Weights of a small mixture-of-experts language model, trained from scratch on English Wikipedia: 14 layers, 64 experts in each of 14 layers.
Below are experts of layer 4 (counted from 0) of a mixture-of-experts language model. Rows are named router (the router's row for the expert), gate (a neuron's input weights, with its number), up (a neuron's input weights, with its number), down (a neuron's output weights, with its number) and show model dimensions 0-223. Each number is 500 + 25 x the weight over its row's rms, rounded and kept within 0 to 999. Numbers have three digits each.
Before each expert's rows: a language model's description of what the expert responds to; "comes before" lists some tokens at least twice as common just after its tokens as in all text. This comes from a sample of Wikipedia text that the model never trained on. Tokens count by the router's weight.

# expert 56
Table separators. Column separators | and blank spaces in wiki tables, plus semicolons and commas in data lists, e.g. '7, 8 | 13 October'.
comes before: " ", "1", "2", "3", "0", "4"
router:494478512490505502485454495516503516517471475550494467533477472522494542505495492506533481494509517483513486471472465506493493552496504531490484528454510480523482523510505515498493451490536479504439500515521501482539474540478505494521473458478464523526501478490502525520509423481507499532473516520510494508540510499496491527506517507546468517511452491524466506495479495504471521493507538498481558478509527460486483481531502468487446478495495477499498458540513511491482504491504482515540514527476537498555492528463487553501444522490455531508541514481501501540528508505482493492537466518505495479526445519518494464532501482553490523519439530482465530518490500529511497526461
gate0:416510455506450502484458485469527492488496520487520514475488517462492509455513524490502496521485437500512434488503480495488490484449455472474475530539542452475515499523550489499499523498495501514465477525507496517480511544469535483526519528541514492525477460471523515534490492490512516514490501488511480553496536505466487493492486526511442539482446513514499480469484527546510471521524503521478520538501486483494541540542515508495453491516502522551529502512539507525491455517462527522489503496505523489474519504540472517543504450490491491505560519504514498496524489504478505473528516496493476482541507514506512498502475520492488499513497458508491499511494504501495548517464
up0:558474547493537519552540503527455498528472498506489477537499460539491497556473495485513481502519536511490554525487507499470519480521534487509514525467500540519491496501452519528485501512512502471489544477492550479470499453511447527482476452470464495478533534547474473467495503514521490481507505503473536445482470525521508496475545496466510510527562496465481496526504476479484503486468506485485515456472505537520452464503466486506550529482514503499488474481471514505520535476520477507522524509472499499535477504468522489460482537532499503488479483493497512484457535494529478530464476516504504506458492509492497496514511468494528508488515536474533477505500504486503462482504
down0:491422486528501495485519508540568524484478568477519509489488508529483478500509516484562504536490477521477510487517530508525511487521449444479456502447514483538512445513496490525478532500531512527520519525533505507507497477508497510520507450501500506550511487455472511523510490484507501460490473485497472501543499513462495482488511537459447467518488533525501502489493504468516484502452527502486503496504491522462506501503494522490499452552500484525510518521523514520484488523486477564495473502510508512499520486467502486537476468487502504525483509557503526487513510454505479460466492518514508497493472520512501486480503492535495536487513499481491486506464555488440533539461

# expert 13
Word endings and number digits. Final letters of words (tenente, waste, nineteenth), number words like eight or few, and trailing digits such as zeros in 100,000 or 15–2.
comes before: "0", "1", "2", " years", " km", "%"
router:520483485483466477490511497533483495501480460515479500534481484518490528511485465468551435510478548477539485489445497496489495513486543515500501496489534473501480531537489533517443498494535502512501507536519511475537469488511495513501492506481500508497499499489481525504481488471526482572475519489486531479475532492507498535497525490502455535539472522504460521455473494504502532500489525497472547491491487503474487455535485448496485452472484469481506455508530482498459504479517501494559523525488510522501478523458515516509450501494474496512548536512499546545513549495465478463493500526550468507505460501506501465507510486521482493525459526476473555547490521514494491506495
gate0:509465485495510520533454499538539468544531480521499486493498503503499508521495498515443457478494539528508478489507508521507503490495521513528543580497529492489540465478520453485460452520539465512500515493475526499508500530514522525497470444567508502505512484474497536507474540462519504476459503523494487490503504492476477509518490493480463511496543506455483517480499485537545517507479507511492517501525479535501471497542506503478462517468515511480523453520475479491507529480508519499485471502494455478517504510507512476466440536520492512493504486506523480522539461519527467544522474480524488498464469516487450478525558487503453492535506490467513510463517490469538479490506
up0:495517492533504519522466506520543464524503467500475453447505492485523478497469506516464435480470524543505478539500484482517460488482509458470500540523516509487561507459498487514474519500493496514488498454501494504512482547539503536490520469495526511505503476492496486472535556469531520520487485462508513512484499502494474485500492500495468543513495523466501537462524510517537513516471551497500497475551506522533488523545496488498506524481505494471491524528462515474499544531528544491501490517482439472515548494537522500466486515527510487535486492486537459501549430511486497527523479493498453535447499498509457490501533486475506488532504487487523497496490488515541502508524
down0:499497480548539553491486503524464523462476476485442527495483469502492473455476516541493470490551472515505521504510500486508484502520539479515515499502488486485504490450460468491472541576532473490485452501486463514521491510503509536550539550459534488463481465496470509523528485514471475525483491470485485511509488527496503474532447533502512508476516461536501553487486510521494494519465529520509505535495526496528476493515466483522533497529489516524462549500465524487475522483494522523493523501486479514523471513474503535517523448480461481481478509490514504496485510508542526454521534504488479503551507523502483500490505551485496466502527522511459491490459490514514531508503

# expert 60
Line ends and codes. Line breaks ending list items, table cells and headings, plus final letters of capitalized country codes like SWE, ITA in sports tables.
comes before: "-", "|", " ", "==", "The", "==="
router:509461513480512522499479506519514494514456435520513468527480475524485504491523529498519484502479525467529485484451446488486499522497532528510519532465503482548459510497484541552495465484514483498465517498510517469518512522473484469478491500475461510527467473445501528561486496475511502511466510511527515505505483489493502521502509495548482529537495538518483504480473518492484485494486530556460524505496524497486476506544492498482453471480514483497490476527507489513523501521511441524531510552498533550525479529453443543521514485511464495529505544467521500507477539512497483470502473494525504496525481513523496468552539488529478488511458535455489542500476494502523487520509
gate0:477476477511440494502512531501478514486530471479478518475514509493510569497530497496526518519474497548502517466510480529493525482513544517522508505462497470500536447466484475529507506494525504516475484498527491509474576542508478501527528500486470493455500524507503500460461472486495545477476519492481450491517537515469500452494491507515524491506507510484528452486499520490478522490454499527469474487541509513498495544495511497541500495475480457460493506529512473481440484499468524529474504518504548537465494494474495526524482526501536542514513479446544509459461546505471497493500505521521524465492489504489523490488561505499526531489463444518499506521489532498517506486503
up0:518494534522480481541490487529502522518472516486490508494482508515497486514519495494486483516479495514442527500465509498507528477508484540550477531517465535455525513525489491490481505460538488503498460518497546478548454513547499523493496498572520492465520461511546504428499542466494502492520538482499500533532498494457499524519531538542478490498527528469527531489502499481488493499550504518482489502494518529464458479520484559481477490509511477452506466477528525461495504484482498456519488523452510504514459477526550493442487511488520526514538514511458494502499481506464510540469473487497529497482528467486531510499526522463529514485523488500470470477501499478485496506483
down0:495501475505537492482490483494493466522530528551508493465484476517512525483469528470495477496535483435467466569472519496514553505550488465504503480503486506544499501507507504493500497486459522470511497500499541510532477511527498479530498509501504498453520504491499478481466548509496446497543524492444518512494483493488507515531540503517483516539531487550502456465490493574488501499489468466524523519460492481494555494489510498481522477485500461496499458500516482545479544501540482533473508487430512496507478524482510499488478504518506462528512496483507465501524520523459503517509492491479554440510511483524476495510485502551501518475524479525504506543496469505524516471513

# expert 17
Noun suffixes. Abstract-noun suffixes that close a word, such as ment, ction, ition, ence, ations (recruitment, recognition), usually followed by of, a comma or and.
comes before: " of", ",", " and", " in", ".", ".\n\n"
router:514488498468471493512493492542507506500456452517520478543457489518495523481494477486512470516475519488517480485479478496518474501479498540494534524506517484511485507522490555522465498487500506494467530525516534459491520511494496490544472492471504489528480509487480510514497440482493505535472524495504496509484527478465525559502507492531437541512502506516475489494495552509496506512504529507495536512515503499480489480524500491499458465485532496494500450526533493515457544476538495501546507543494549495539491541485485493521431512486503506473547550460487534530501516483436478490497472541467469471493474502520531474524512522534481489499471520475472534494460545547517465491483
gate0:510491521516526505520469461466450536483488489541492446501489513479502511532462518497496539514480526518488484517521535514496494514502530482465526503544497520460483501510527471463529478506499494497525500483519521488543481476502499474481438505472535437540514470492514531509496497506485515513424522504482522491496482508493547512495487484464515514465457512532483466491542556520497458501483480519514462486478472501494482520479521517494506480502543502508512490476509457485508529567481477514523564487498484528473548481508509516508478481515498524479502509508521511437517484533469502496494488481528488430490490495542500555465478482510504518500528548488499528497482518495495541533471
up0:527503517487524482505486481476507534502528504518531503463483501485511551525480507521470496548470483475458479510518512541494524509511522459493497514518490489474484482521524496485482504544469530513485499492457563500519486486475481485498493537497481447518457477480545492463500498510454528486518495490463507515444492534493506529517462513505499472492478511495526468517470525476470465513510533479548477517512495514508480491495462507491533494492516532492514498454479476488547506571496463515481503508518583455455525477502476487559541515536494480534481495510522504522523484488518488454510511510506475452486490534559500522471490495537487511500506496450472508488522499516459520530498
down0:497526482511491477494513514527512472472518466471511533448533531454478500513473477534488499495528456500523523529472463499491461515482503490450538493513558483536528506505480501542494538494474527507491456495495491497494479491496522545511501503495486485505504498492475509564423513495506539498493503506488526510545508548517540515494537512497512477542528531490483510490511492450479469468440528483477507483507555500456532525505517460534502513465482493498498494532512522489451486473484552524480473492538486509494493467482557520514490507517471494462523527474461515504449541486502519511499520489497499487460486503453515466500543516517497490499505501472531462515512497506496503494552

# expert 1
Digits in dates and tables. Single digit tokens inside numbers such as years, dates, race results, times and vote counts, e.g. 2022, August 7, 5:23.
comes before: "0", "9", " |", "–", "8", ","
router:479472494504482492536487515517507503519475433506505502522456461517510531494521492497519499501510523488557492488473479498499499511483562529529494511492505468529490480498507527512464480482487496511469542510549539476530478517465520470493456484460427497523500509466504553529492486484467508525474517516498487492510506441489545538499508486527460507557500501535521511457494521501476496462477498537473538511511507508488499479524520463501453465497473485524490491516514488500484524465537471515506514521497518544501516513457470491482458494483492534520517522483511544536494513513486467444505473500502495506509434548527521472545535478535495476511485509496473512540477522516502497503457
gate0:456508571492542490489459462566493493505456451528467518471489507483500526509490525526526503493515481493509488487482496432501467496518507503516522556498511514502484509514534501453511536497506524501531523479470501479506506496497479510515513505468513477495504483505503479490472512486569508469492505500540484522532464478531514490474466476524477491500476509498509466512510490480526460494440524508500542494490518491485502483476469494518520470459476452506508505502474491507498518488470485539520481517533514503477461556512523495487490481521539511505513487542473509480462464546478493517483516484499543532509552569489528520460534501466532498503469490493440480499506488487509529516552
up0:464511560480538516465451487555488517504437473514451506479498516493507520523489501525511491489523482515512501502485503450491478504530507507527509563481503491502460522543544489452511543524517528511514528460468526463535508495489484506506523492451500492484503479502499488484475503512560519470487511498513480514513473489528513501489481488511463451495506514529497453502485465487528459512446504519509526488493514479492474475488489505498520473468474469489513513504447484513515496497482500559529480505527497502464451531517507481482499480528537508533511488525488509486487466545496496499487541489494524553490558565497509512484535491464528506496470468492427504490506496512510520502534
down0:486493504502502529476456509516490538499472511513455535518517484466500473482513477484487505534460563521512510498479524521506514507465493500504490511456493485513505519496452484487513504539494504462482526537510468484484494443470515530477546512507472501545491526450499465499494493507482497494523525509507500514493505522465501515477518500485507478500499490496520537524542521486556442519502556503534503475522508493497492470491534494505521507526504522504493467489494499490490499472517455441493462482504482540523518456522471482468493459494517493527489500474549509523529536477501503498592491493515487513540483511519513482466476472466482513539528526539564528512518472446453503460490

# expert 47
Verb endings. Verb inflection and stem pieces, chiefly ed, ing, ated, ised (pledged, promised, quoted, arrive), usually followed by to, the or by.
comes before: " to", " the", " by", " in", " that", "ed"
router:520471505491500490482485501504499480516466486501543480548456467554482488531483508508546491496475502481522495502490469509510502516493520514520511499511490472518481512513513537521428465492513498493498513523502494479520491509485517499512480441464500493528486490521482524556513461462503470496454533503512478516522507483491542550492505456498464498473478528519466491498490490495451543487473518521500538523472544483467518485521510460497509487481486465505512474518508479543457539485523486498526535505495535500529480515477463548465460521457473534508525549492500504543492505477500470452515509527492480451534475521528498495552526497536510483521484541483419513486489529528520505508504
gate0:527508523519513511550505455517464452516498519502488554503476505522469491492516497530499540520504534554511489468541483534483489526525515523557537538461486500513504477513487502444463496496465485444455506508473476466514490478476464492463496484503453491457507518440544513495522494516508517506512539514493517508476485526526514495566483497490519478479541502470517470518520504532462511477484508488522487479513516513531503526479488487508513476506468497547498499493517525517550488437498481522519494480507501499502496485453468517514465544512506494518505475529487460444514472458506462455524472507487469526508509509523528498522494512513467525521464525477463502527491484528479499503525
up0:491515513477469540540526455455520487508485500492487545498482520509539513483493499492499505484494548513497520515478518521474519435494540507513484453507525472499492519531492550463514533483490471455507510475522504534513463509514493485506470484542501449476508478473513491521520530532528487504465485493483531534516463516491494483516517498517465495542511481520470469501455545451546539494502514476443520520488485541545533499482510471492477498531507511538484505527488488505489509567479521473527494504506474503458525509489496530514480485463453523460504488484492473486535528538509503501484538581514449496505477528454507490527522499469474470505515511506505489520491490487496493475478
down0:513501479505526521540465522529499503519489522512480509501550533500492537534536516549485496524477500482530513512499517473505519499459507478505486457526474501460536484533479494499437478520502511502509461442494511477510487492490483482474490498531497473524507460482545465488525496479489493510484500525506498470506484536501473551515515488494476511512534495495484484542514488507490489493576463474481488522495500479533531504469505516464504537449483520480463495500539499459580486503470510555473490476477495523520469504483481539506527534500487477533508493499458480525564568508507516491540492515501544476484498483497508475449509505530460493486510472502480487522478484521472494458470

# expert 58
Plural and verb endings. Word-final endings, mainly plural or verb -s, -es, -ers, -ons, -ing (costs, runs, Simmons, Boeing), plus particles like out, off, back.
comes before: ",", " to", ".", " of", " and", " in"
router:498489521472493496482510500515513464501466490511498472520474486527467513501490480479510447481519515476541488450475515531519525483494525545516491525502492480512458486536519542499469472488524462490456532533540521497496465513473519502496477486475468506517473500473477545519503472484500507492487522545505497510530519474502523490491523495527488518494501503489473519470480545499482513473486506511455505524486553480517495480519499512533476485489498488518507487534528487526461509499549481534559551519482541536518476531457456527464455495481450525508554505500529511499485535462487492478523484496486488448545437532543496466517545480523502495514493506502448511513489537537507469527480
gate1:465529514509500548511548455476505491513532517496486526474485483481532435526487492473488475487540515480508518488474472547512520515560514479528502483532501515470509503528460521500527483510512470491494502509514511512484487534481543469487469515507471531473514498509532504483490470464454459476465496519507493480485524528474468516503507487519436529437494487444507492451518487521494499515483498519508540490550493518533505539500487496532475487467525502494469476514515475520475499538456488498542522480498506535547494488482470517505512511487488515488504498523452489536548497522522503472519537512473533478524480469528512493496534503515572475511474493514458467536489533481515472528510
up1:518500531485479469469499487525492477518506516513517469544524494482498516505464535490517523505458495541548525514516506496476499512479530558491487533532511485524511454509506492518503518420497490493492472477463515493503500458488500516556520513501502461537495459470529545521482538504531545493509516516493505519521497487517492450503486501491457495473541541508489513503528498471534510513539453522487522494486472490502527521469481463527536530479479483505543489468456539486503509432525498486522512459495489450499517503526490496491470529467490488489529496491473502488456515473536494506476506505521510548497513503448532491478509507508486475488464524514464512498457483504502567464457
down1:464499504479472531502508457501491480525479479508441510504463478523525512467483472532495486493482515492490513508494530428515538493507484496506478489459491554509492503455515501473501486493570530480543506499531475521482497498461471492464514567514516525492553487478457525507520523501498478513498508542508501501529497549499496515540458529542529549454500480475511450510501549515531498507493509488483498487532486464478494488515547489496510469540508526542469504494502489473549495527519486510475478490518503526511466483476463511500484475526499520499509482562445514497489484481452512511493516550471493454505509511507493485492486469519541525505495463482522523542462484482506516486494